{"n_layer": 14, "d_model": 160, "n_experts": 64, "experts_per_token": 2, "d_expert": 80, "d_shared_expert": 0, "activation": "swiglu", "moe_layers": [0, 1, 2, 3, 4, 5, 6, 7, 8, 9, 10, 11, 12, 13], "router_score": "sigmoid", "normalize_top_k": true, "routed_scale": 1.41, "balance_loss": 0.0176, "balance_bias": false, "router_bias": true, "init_std_router": 0.0258, "lr_router": 0.00107, "vocab_size": 5150, "norm": "rmsnorm", "norm_eps": 1e-05, "tie_embeddings": false, "optimizer": "soap_variant", "lr": 0.00593, "beta1": 0.95, "beta2": 0.95, "grad_clip": 1.0, "batch_tokens": [32768, 65536], "seq_len": 512, "train_tokens": 293300000, "steps": 6468, "dataset": "wikipedia_en"}
Below are experts of layer 10 (counted from 0) of a mixture-of-experts language model. Rows are named router (the router's row for the expert), gate (a neuron's input weights, with its number), up (a neuron's input weights, with its number), down (a neuron's output weights, with its number) and show model dimensions 80-119. Each number is 500 + 50 x the weight over its row's rms, rounded and kept within 0 to 999. Numbers have three digits each.
Before each expert's rows: a language model's description of what the expert responds to; "gets" lists some tokens that make up at least twice as much of what it gets as of all text. This comes from a sample of Wikipedia text that the model never trained on. Tokens count by the router's weight.

# expert 44
Description: Capital initials of names. Single capital letter beginning a foreign or personal name in lists, tables, and running text, such as S-ukhum, T-iago, R-utherford, K-ornfeld.
gets: " S", " M", " L", " B", " R", " T"
router:533508574503544567600472414521485446492462504567546499505514493470479532504489480528548496429407478534531541555530533489
gate0:593415612468543472572528521550471481533459540530474581532571501419532435543508537533526542512558536406530479491502541471
up0:458548451545471528427490540485481532438492539478617443455456589566517506443547513429476410490573429484508454442491554565
down0:510430521497530596520554587535489467552407536502488566521491498485476462540482486488513524587577490513492569494469516504
gate1:477476435544525536556484423473514460496523493503531561400503460610525606550525502508555545526505414514487470509499471502
up1:499648499500470544484442444518512452536580510607526519479503446554482511573508482455538556535557369524503555475571466492
down1:536490500503367629533575496486456517560494576552545472515447547475469442515571506456549564528548430520447433534531429510
gate2:565340533537426487532456464499467425500541553507436452462551519555492482509550496505536465544555565480528535528535582580
up2:577471527496547440470463424461477447432497421519613470565610505491583425524500482571476490425516472542509453467499451496
down2:558600468532535471486487449519559517481492511523491556499548465466503542532427565457392493408520530507546553536429487505
gate3:481497564491468515486496613538498483460519585459530456497551463477518388455504557527476490507518520459492468506452497476
up3:530571444604503523528436502510470445457460469496555519480528432523423452490516508512512538476516418534435439604436544515
down3:464505444506485497561515408499558479508540455598565490470498550547505484497459327559521464439501448459496505511442575447
gate4:549520515471598556459474577498522568470436576628497454532520454411619459538533471525591465440430542476533520476577487496
up4:471479460541531552506471475410432546518513526617556516507445436411554500480551542511587483461460501513474619484485474475
down4:491539466468461534595503522484452381562445473566410491483448428368503466512460503500501496534452541517529500452508484565
gate5:555483581491546497588489451497544563469394452525464542487517507446538450517502551515535469530545502528520515524482535531
up5:512443527466536492463557550535409470434523492489479523504585585399426581514522505455482458473556559458607366478472480508
down5:471496525403515552449405472417484452461476459477438451538478466544567490434532468557454509471546552533540475439540411484
gate6:476545536539496600496367457495567518534425419542494532535556471485495529425468477474515457559509486475422427556463506451
up6:548484455502553526465576480449431514507514508428442462436515578492430563577558544471532487497415593559518580527515515446
down6:458495571539493281523575561467552506522580533461579624525510523435531611511505440435521452488464486399490462478556552421
gate7:448477570559592587499358514563541461548428524544571524501474465555434495514487515436503423602518481504512492578618482524
up7:520477527498525481581505477438466520466407560580526476467457505486443500540453464432541525564499561407601506479525539508
down7:434575498447417553525563550479494508443503463508558526643446447471458532434524545474474503494536415501508527520434470515
gate8:447511540479615531528478464465449521478522487527478593474512536457537554517559443565458496463450569424501581518484518519
up8:509571631537424456558504484546448504540525597540509448566581494526429465548517474406469570524507481458411608520480551486
down8:562480505607589374506579422508498453541444381554509453528414637529525516484481506481524477543507460511527476484476517522
gate9:485488509548520543425467447542560493558469462592463489457530551475458505453422517448507561524475587495511422465543531413
up9:479465424580493616521550408508457465580460519567550500558477581434486454439529496576507534460414486452556549444557407527
down9:558505516576499559439503475422585459493517530486476478598542458562476560446523565546436393543576449493536435422427374524
gate10:556551517566567469521442503459401507457401524530553571528482557431426435485511548493506441511468492498477470536565521488
up10:520570473566538414574515520501526492493460472563475474427525543516485434556446600503464502511482466526539532613465559387
down10:450490533534586597546451506442459508454490491526443503575496436532479360466548468498514574469562485467426511484509535576
gate11:454541470500481518457489415444416486560483438479639568483557545545482510574471521522478466540508469487494498509508499489
up11:523422502497455423460482534397455568480503517417496480517496535537324477570474450436425509515484555558458508497511452501
down11:566529492531523493561584575509554482523606494443511592504434474515469561520492538519378414434475497535557523431504466469
gate12:488464466569640565507423636541480582443497557595510527485556488514583521479497424520501440493483491418495548408497487450
up12:625493385546571532535526552512465512411404513534609519444503478494513514471496534550507397369426532528572484525474565455
down12:594557522474426627563472426533439545480414491589422419468520536450469469503466472471417524520468465526495494579427504492
gate13:546531468481432538510563530535518524430466438562646523536528474533462527521486462578458404539516497470473511486558496507
up13:612568504544476548426540497578551480436556386689606536495562479539490511502441445437511429547509442447527445488527611510
down13:523571499482558427551481440546546515418518478505493511499599458446633462510502426503490551498593561522502477551405558436
gate14:468486565527493489450460506451621513514395601564437476434530487501513481520445479524567452480526559488498441518488494465
up14:524580532498468585534594504651431499489549414559525555436535575585450523545580546500487517543509462579469514455455500563
down14:543515431522483428540495516510415404563541532481675490472609480478561475510424449481551538487486603448477484514470467460
gate15:486519460469545475463455440549471577508468522450551530553451479503364490510429474500500475453490466502448470519476487452
up15:461380590433481508449525540508469415539512522487494504401531556520493456504575439554481534550529510536501498418540430518
down15:496561527519542493563616485487475508431544501430557518491510475466495569523479578465541553443567572529559465574464491546
gate16:637475507539656562521557540552550570461480531519469455409499486533493486529533453561540431576514481414467523482548446411
up16:441517575566435501502413504444457486495547582513572490588497553515501548511474558454475510421492501559490475507542560559
down16:463377452497403488564459486530487481475561496574533488452460449471545468481595673494504472452476481506504531494514417577
gate17:500546581482477579514426489599573540407490560452511480395505520605433518500492549457493559508482440622536498572467508479
up17:514476515566472557495540453464410556575494459554636549503414494564455440435492459443415488455408515547509503513506515594
down17:476517491456544592603499430544556548435503441529491460542554515527473447450589492500529486472492509485593530492489500452
gate18:575519558537516537590475397579463464445483486564614536529427429456469544493453528442418566470484442572455482579576517563
up18:421551461481467609440546568482516566560594512413373517421607599480524410542470507482547471582510488484499451488426497432
down18:523594410466496574434583623474569513515512500470465547486475479483516527579408527521472436524517451417474537532459464449
gate19:489567520374379521448522507516585538472476569481516388548538535473526424523543513527516583508461551459524576498571490532
up19:504517508443553487471516444487512461600477446449483534414493556523574484482527489520465456457534461505492432509446460574
down19:507412549531425598529591532431472495474498510415587487505413454430400530569459528505488538536505498516469483478543562500
gate20:544522517531540554561532504502589513448458501526550485487575453611583502502513395474500466527549528510529542519629561518
up20:481442522566511605495561475560404598466507482470547502602541449453569565503546573492535507554447563517462525460378547470
down20:551495443543542553427499508580469483496453503508435507455515451532609573416442494479433507490483552582455544472492569523
gate21:466497543493441545508524540511514472522501530470529549461450575563459501502414512515422452430504586514539416465533523423
up21:449520526501483620415458451436499449539525547512552449448453515620513416454548509437501568493515394557556429518546587505
down21:505578451607497496537446519576604583465498499547595458619420427453491555532502404424579462421513476564510489382520505490
gate22:492408500530501563457480458491483435562487493523521490380463516447381532473507464496488498462516495543442483521566501498
up22:548529581475489516478580530530486375471498325534477529497457614455515583535460479573489575440528454524531445518509555503
down22:536488493485535421502452530511489539578489516456518477571420467413438446542470494567467512445525430456502540501485543460
gate23:459560546528520467485523476596414487491571554541527553445453523452452493528531458564568481411548468572427521457598522569
up23:493464542528534561477476485480506490460494457660504533528471442464471448531522487468489473492497459474590427514537506456
down23:516516400502552654623481371445524487569455521478465566515466490452514474463412474519475488564505548575492518563512510521
gate24:488526538557519532555484459502639452403412550580515518504541548501551520493402469479522452429434497435480443505582555506
up24:533533437376461502396484582517485498456630485457466492537480404481500461476506491516509580474531497536438510465455488456
down24:529529475551550623525459455519445419556505500513498531461584523561402544566508480473477456514452470520550580403564528529
gate25:513557577457532611499472480461550549440433435492519485506443502494568571553570415644595498443577466506501509498621433443
up25:486462484463453571431577557543459561518550625498508468534486472525522529415541545500480575524513554482421489487435506533
down25:534586478477552605490586483530520509518463476519326549459477475481533520510512502467407515535557532391525471442517477479
gate26:545483474483576489578513512464501527477430458510482528432469561518542456571363447600470441542458540433494476417465594500
up26:530567453540493465534458452483523428426402528546519529420436515467521395603549504517440511547506519435498538475554550453
down26:505431477512567586520418426478485461560489411575566469478451562502425467471507508517569448531423446560415480403485470514
gate27:489580515523538433451478491536472591463491328528545516486435531466497459466474501566439528567425522399525515446516482490
up27:523589501504449503639493464555491520548446448532445510412492437538576428481519559484574499522513427365518531527550541481
down27:444520551537429328518532432492498486483644530487507442463539501438506468579440541522497549499548455418499543612484491501
gate28:556415531534486536507501472409480425514548439599558580393585528464498528491435491498529574525509477468486452595519536535
up28:468440492538489476552552477438492478506473548394574484441498542483451553544369483477521556541547497426456430524553561517
down28:482486505480502428474521541417444472468424517474573487581536532518518577441584565464518505529491503459395505447510482486
gate29:511459506509450534561535444499531458537500519476459559514449538595474462527504448471580516537444502544481509545561469534
up29:532517484485563517536396470482489640537466454535524495430456524501545547500430562444511360496508452586433416537512500541
down29:522518486580452449566511634500490532435457582529431516456501437481489482574429456453520424461577502595472452505492582536
gate30:519570598573529589530495482535546608450479521554535570492605395549548417476616514471545536507417538465458502485476444492
up30:573528555533495540547469543614466565504443566597541522488506478434476547540587528484538427506369451497396479492457469485
down30:500476488561439708498488382501484481526490562474462414471519491603418538452519554522501508490474472532469477550513500486
gate31:528581527542597583451430556520466612456418476547505486540522530451456466452555536438549455552558522497536526594610520464
up31:553633521539517604490535440613501533484475478524471396420492517547486468442491566499507555517549432518482503559454534482
down31:566601515567550563485440495589481491561557448500440373415454537514463408438491472466496528557511469486583496545485401500
gate32:587523435569425425572483473489385454407533487489350489560526480564418494456509422551458517459463480530525414446550445479
up32:483531579545493498470484540526554540475491533485537499526498493517493391533455381482461500444513588484473443516434505576
down32:486523435482447384556448578571488484419413511545532511558537467543564478440481415461486517462604562410502496532447466468
gate33:539435457522415450581508456418525451559565439459531574509432603537450521507424488529525502497656440479481497509404564501
up33:572472481557494456572472469429464415611523457463549539531498565495464447441446538564556489405622379422471494529457528573
down33:492533553511472585545451585545538493540617408551487449495468589423488478578480480533513442481483548478479585461497472457
gate34:535510457493559462581404576493511452542533499541529506571497419424519418579508435596587450377465503497438484524513515505
up34:547506518514493451582399582474518436621469466556514504543500488473524306522536429568584585420488485360456531499475490526
down34:514643526522448435556518526551474456504515525451541488470560538563454557524434490559571557444420483501558524504433522389
gate35:585475472460486547527455512534437530535464577587553493516525514349411464533486457554507485497429545529444485548596422530
up35:468458489441476586444548517539587431505497515509334510470543481529566576553471533466516552484523526506621548511500579397
down35:440436512563508502564466471548512549463614550511435451489467485521512412552511511474494546506507545510639493491469450471
gate36:438504505536462487513557558509505534524426534516494549410441576541511471536398516586481445540545514525570472424551556403
up36:458461559527489439546474513583557448488466541537449497455525472541512477549414558507448484565584462450470439452580553461
down36:498568519436537622603476417492468429528544425468407629526517569493488503573453497447488540482431441427557475506489482518
gate37:514472543518456444576428594514480421536549529556533495451589373508460482530431390523416469461431503475499483485501471493
up37:605433419509539522520444455476498502601489457497434451430597495595463553557440486571478513386499505390490511527459495516
down37:515528525452567493498457556469562465540452532537474500537534447523530506437493519548451593482478509570516479467417432521
gate38:510586477511487524550478457539485486457474462473600414535496435577496442577544384619555414529466496440473483464519523449
up38:488425549525483429445474492514603488562491535490483531486542533501445491439453583495465486538614409548538543544485509563
down38:463530536477452441489513485502503521573489427516558551547511562540467449401561406449498427512424516481555470547562432432
gate39:524424442534481555548505525509567480420463509484575508412486482539435399591485553468416475483447513454481524497521396494
up39:498515510494446508563531494514526531356484504499487524513478439429402441555419475505490497496470540461490454407520506489
down39:473440490552460447482511544545528557560520527476471563423522421463433506501502590567469447542505538467528442489441522465
gate40:524472484527472568461506433530490487463487414562529536418510568489443482515503561513540523517559451431507466538448484509
up40:524541555520522429499477567451470505515509628379442471536501449489528486550541459431406487478446536562445448508543444494
down40:469551536519469627535532479499420502513539475519509441474443458513489465490407479574424517560457517494386509548485532506
gate41:604547574495535601488390526406517534491529446475437495510523560518571516471465554394477515529519518486507469544462517452
up41:512545561450453465520541542453487554580613515491426522609508534497480520466461450549482510411478476451404500494499445484
down41:566413475470490464451566508486607475544414435494442549560388483484562449401458542482493467490538451534506506520472461519
gate42:574460557472604496541605525517490475514551587463525504501473490531475498552564472492576512564449502507460475488500487500
up42:581559454447520463474503484501472480544536445548464542445615411470484527525505540592556478410489475490509549499503476588
down42:544506444538505441514543509534462523449465498537435390471455438532505463529522486495512423536612534449539530479458405449
gate43:501469504562469581447426464501468443481503530515551496551596494510461532446522535470504508525471535467563669496570422506
up43:535547524464522446515559489438509557471489563396482507571518553460465493548512475529445486510449518562455441505443542471
down43:519465488487425364574523429424456430469582516508590502495530546382516560524491543472495536452467568427477436526605574493
gate44:490527465462402463486502546445522427463533533611527500501411510478507517552399466508529575476465560547495407504524511532
up44:485456481476550497498534536393552477462473464549536535455474482399516468445470510547539514374471594475594490439484408512
down44:494514573549515421517517474431507490395470493550506503525425566519466560525562498518584559595392431526552417500500406444
gate45:468479504421564464550526509538371515490590518531517471533371487491410462531452548494418498454451431450499503514490555478
up45:538517526505503521439440471425522462428493557452549454398408444535555508455606464466539443598585469577499524481644550560
down45:548507560483432523524459527609483491474407514437469593484525491438506568519456500522509460430449485442510555450447448480
gate46:494477587537591538454514503443430494520492494485496531503493527386506470457493501549468476551529601446430419466486512607
up46:538536517484426486465485476513563514499501580504430490546505554566514528491563515497529472431504480514475595422511495397
down46:539460518485549454549447563473516491469598379477510442519467438426591436469398460524442467479570542519435504466469530559
gate47:460457453509505566570460482482578481465444529520528499494583477469434470467428551539481503422363558503441501497490556603
up47:534566625528478504501467518544469448471405542454554405452483541533463457509489512472595607470497522513459523582461622474
down47:483484550539487336450455466467450489574496540568452550475566478475510602470522501396541497524612518520610513473553440533
gate48:406509550619571529459515506491552562445481541575484582534492476450582512457409367502543510452520512412459496474547541576
up48:597430576516457431457462553525416507561515530479452437537570565549326515475602484518507450476517531486488435519481465430
down48:620441466519489581440505401492537594445536501406495394488543555474500479541567539500557468507407569510500510443501594454
gate49:501486454556464445556417452522542444567472589506409523486480464477462445500460460534538507469532530485411538495467487546
up49:497532478578508526543452490573528443510492428582447500434558477465477414585435502454529431586536546451509506495494628565
down49:488536440542487392489523534563483483563465418516536531494479573487542512425480479513473549483404527457545546452570492421
gate50:478460446479508610519497512497542383504559510494483449482465502472540557551522473528535508470438490565463499565510469462
up50:446411481478572483519464507469454585554389502469577596534577516421520527490503544532470425516487391477502451476445434610
down50:472450537616509461477538570524535450448454573533491565450497517412487432522529501525480501459512468399556592457481510622
gate51:567430452521544589497524498404409456462564499584472485496615470535604557629504445487544471528517563485485536521497405477
up51:496539546416511472499484483553519581618615490504497500512414528522530447446514542498429495389498432593510397515459476510
down51:540470446478484502533473518647548542503461523460491491409438418476480517405469596489464511470533524507463506500453471474
gate52:539545477489577474574442475562516494446493553540457422572429477539453508531511495555505462509499483556494408538516572467
up52:526466533458433541473546434509464465513438481542439577487525449476451463494576491457485544489500459419511587488514449482
down52:563448470476555490388474471510569550497465509541464416536503579515575412552511491555491484499585443461395521451470451518
gate53:518482575505550555537612338461532478502432517528522522507501547491499500596416517541463479511487548455516454584521556567
up53:417477468502498553331426647471510509516657489454542508526488498475623537476580442457584505522515440503521549453506519510
down53:607546464441479559567631503542497541574432615478512521496505454561460486475421479489495498535421549422453454539509535437
gate54:550464444523443431516426556596608444575379507553485468462510465525420468456525486508534508509534602530440536537471514554
up54:566502507546431452520450545597518454555442454627528446429590465597441457558490543474531508472506555508433586536424520596
down54:568549535583451608501525495471560435580564459447530517479445503537479490522525565479410533467445394540503503575489430592
gate55:540414525493590523518551573565454518457558651568471460500488551451459492432469580448422507501471529507446406486470541531
up55:418443517470540546464496519466456524469531525604534449496507486500461483467461532477397473541552489532500482453417517545
down55:499474488442432559545469441536501530536502511555524357474463516519386511505591536520491507502492503520499515553550521473
gate56:473484526490621569520388544455444461467531487512454534559539538511476573495460482487514395495513522498491511570444508571
up56:487506447566386490472459459438543478473525525523553443553474498550440497412449525448514458560547543507484583507539538438
down56:470502454493455408549543508576398468571389589485513546460514478455472552503403435453498539542533507448430584544538494489
gate57:433501520525401438579575457480403521530538546473463453422567576560587476570493490540503453519444403417526509467578488426
up57:413494558547485521516524446428526519556477543525515454489481476449555509466494459527452588442439384499499571539511530500
down57:412574452453561409537432514473561404508665472554546567604517567509505509522516438550450435472567542500526470465472500466
gate58:512561448563445498511450522582476524512449459446483611445557477552469522455425419525439602431585525473477561532528510556
up58:553590411563492512487458534630417482492486447562580562609610445506414485460441457484589536456504548474490510491438589601
down58:551480428622425638462489528355435512525502513443510521431552434530472523525533493507476413436522473619532507464452451543
gate59:450403572551488528563454509601485503560418472553536538492509539459559444511500499485606535527488554409511590545504516482
up59:520480479454581520505447479413518497518488492450535550467503531494496551561567377585502504507497451558483574460528470537
down59:512496525579426561533635495447523531458598522439531484437555476531486519481504528493424486438476489562561525476458549483
gate60:505479537557580493581484536443439466504516492496518543460491546564524421550410423511574400557417448441457501552504496427
up60:435517418514578475556454469446471431577408526537523462473431458503504496466536560521623523457469440430516548559480457416
down60:440545498598520479536478494580475466531536516465567431481538452502519583469429548421482498510449548445521521474506545469
gate61:494548497440442460442535509547447494533470446595493577457493547493462595484475544488495600492571469491500462575481532528
up61:531589510414319453432538531519501499567545508528468575489602522443427527506444446552505536452533525482482490542441549486
down61:484500496537424706507527539597430534559491554514489429449465518513474512515532550478461501488510501519554499455439499558
gate62:493462537558471464549457544542477474483532481565520507485570546456432472560408443522496456540419558509479502424464490459
up62:511573498511477512422460617567555447436463475557371569516624417478535560486474514474481575481564550464508480517429519472
down62:501494503503490692576510483564634579445547567455561449449550551465509455487471480522532508527506510480493411432508467475
gate63:510522547566511558433440467475528533490419437471476483571451497494437486384554446486613431458484489515462462538617502524
up63:553522461556492487540505449580547457455414460529549460519527558504512473540472667546490509379463523533541536544441584489
down63:556473520541540459497509420486488476495460610512522491434534454522484456526522452499499555544520592493472531519546498511
gate64:471525506474542474470434467527614525465452448477390591575430394484546475390572464501561551541469454512519530547495605398
up64:560540556521545522490506634443395497515495406595559531434595481498496529528444486474499513454512525563446520556417509529
down64:456554505478485583490552442349508480442506449565549513638511461517426542480480507509516533499467509621578481592480433532
gate65:466481513658485523468422534593524538541438524459482540629513495581481528507475456353566523480530567531498497612494547374
up65:483580571433557499465545594493501517474552480534486442458508459463534414436588431501452578491479447421426519477499471508
down65:450534482474502551537578599466466524499522497478513575442411435530488480443538536533433561502448568493524511508591540511
gate66:550506508558507554580376504472519454511535595579462472423501456497501496486466508527536487514507485464459514418469499562
up66:512448551455522468453509478518594445459516559390502534465573412445448510519542424413457431455479542540529358501536438528
down66:540467500590447702424470462490530532492470489411506544446549406480493499434545544442406488540490508511544491575529517541
gate67:454497538489423577457485538536464517493571482449542541563455471491439472503544427545472537483548531402485484467464447452
up67:488451369475638505445478483559583470368486503489509547498522465432476500539561531557508456498490589472532481431468482509
down67:451480500520530568516564462498448487475497498456547511453550501462456531467489516463513505542416540527503492556478488500
gate68:404524559634510525492457375486408517471541514528457486464587545570498636502475473482447510455467526501472518539527502460
up68:386506522492487455519580426523447433517476509517434502536488480475480580544526435496486603572528544505526498521467509431
down68:611464442488582651518492462497481525589353519510457505433479373561484491533510529420464522527493453542450462546473506525
gate69:512406497446581406576477417603542473477418543567434515433493559516458507536507479558557518491570545503493475468576456471
up69:505641563558515617466449580474462463525488440463437474505539440508525500450543502428482535583504477577493476576392536436
down69:440445453478545655454501454507550506558421434427500489453465548514539484466452377587555416565502522544454492521513469499
gate70:510479589521516544502492495457528505520532378571487493482519533520537561552326453481506500500516512509458457531452588517
up70:512517505554610578508471448531439531488490418569546509548450547526529591546415488476528511551509476505420376546459490513
down70:442530446429539662532566371453446453498598545487623468558507501537500549507521522489494589519430507526496488464540511525
gate71:594574438504436600548377489531538458545551509568458523439606494510505503515460585495461547545513498547491443590516427431
up71:409454503527565585492418473407489510561416564463490491586562575481464493464479352555529536447552488453453528546454587639
down71:451544410482490388482442557548459391483501502528467609501567456546567514575443464497510470469484542476415564528465563507
gate72:424562439504533391512471537482453565447525443458449470486474458515544506501609402452482494439431440548486522512531436511
up72:473450519469440429496515516550498599488553496501489530510518499531485519555604499423439440598470539555515488493555459504
down72:436502479580486430487426498553518527514437525586509515496460495530510463516428397475483416476489521531421499583613539449
gate73:605584544448548459551524435507424577456554532502498483523496584543452448494484461419479518474524454504478387505548563516
up73:400468512545467544523560597504593530525590457493449468524529459541488497493447455466402490648509507507442482513377557455
down73:491526492563492559537570474466554531484489554515485511616544515496553511463442475529502540520568496466571436559333552452
gate74:508513505514442483581545514508504515364529545432516545469464509391489495461381505561384497509395477481516444399484491514
up74:401471505494427480426540519473427541575583537546495504548566543494589501402547505459483462547555440565467561464467510470
down74:538506522564538505530489565453451484424445540484528439522472542535471537535564421454491485500524462458571477499560466578
gate75:602511401519483544493488537469452497509526443597609472546576505499436546613504498396469470415503466530505453533551477576
up75:398466531460465391471516460529562529474476591461427435570464512501523538457523512598506572468431515536551590471546503514
down75:477423532401504557425513413535563503550505616487537550624524595492441542418484536525481587485445533496477516598475531481
gate76:497460547511482527611495410520490448530479411535521567475508508604485572574397494442451498433439479470452533593481486496
up76:437502534510546422542491489436434528533464450559442536551425459516513525478536516506520497501511499470496417507571468406
down76:518454470596567537425395412493472359490535485453515562450530565496425544469526457482494505531485537417475445581460453458
gate77:459421559568463459600476465560532404448488427553568459487435513481554498553367467479473516507508514521545500476514611416
up77:568519509418501633433495495495507513575491478379476537463570553535579446491539538489544477547543422533429471513538453497
down77:471521478551478562469480474426434567580552608446527478524534522466392411518407512541490479494540469484552602480526501442
gate78:515484540455503476518441566509455369493449615428512483449522510468455456488523467587507433426544514492471578475486425505
up78:485545443544423520465588457505431594538606397545562538449524549535525519527514563444546505541485507560465582496484582464
down78:412530532528479355490518456458537526523486452416482467450443371478505590443552553533498445498477482450467535406508483588
gate79:510446428532551530374498546442502511530572622545441484585524545488459460546481543398559454522498530444459504505468517535
up79:426547571524378483473470511555518486549487438430494517475471541581488539482435415430525513615582550416481542493503596490
down79:502519456446556448421486547484516530494550539493459568544480545529459592546505533532528436463488478500509512500534527479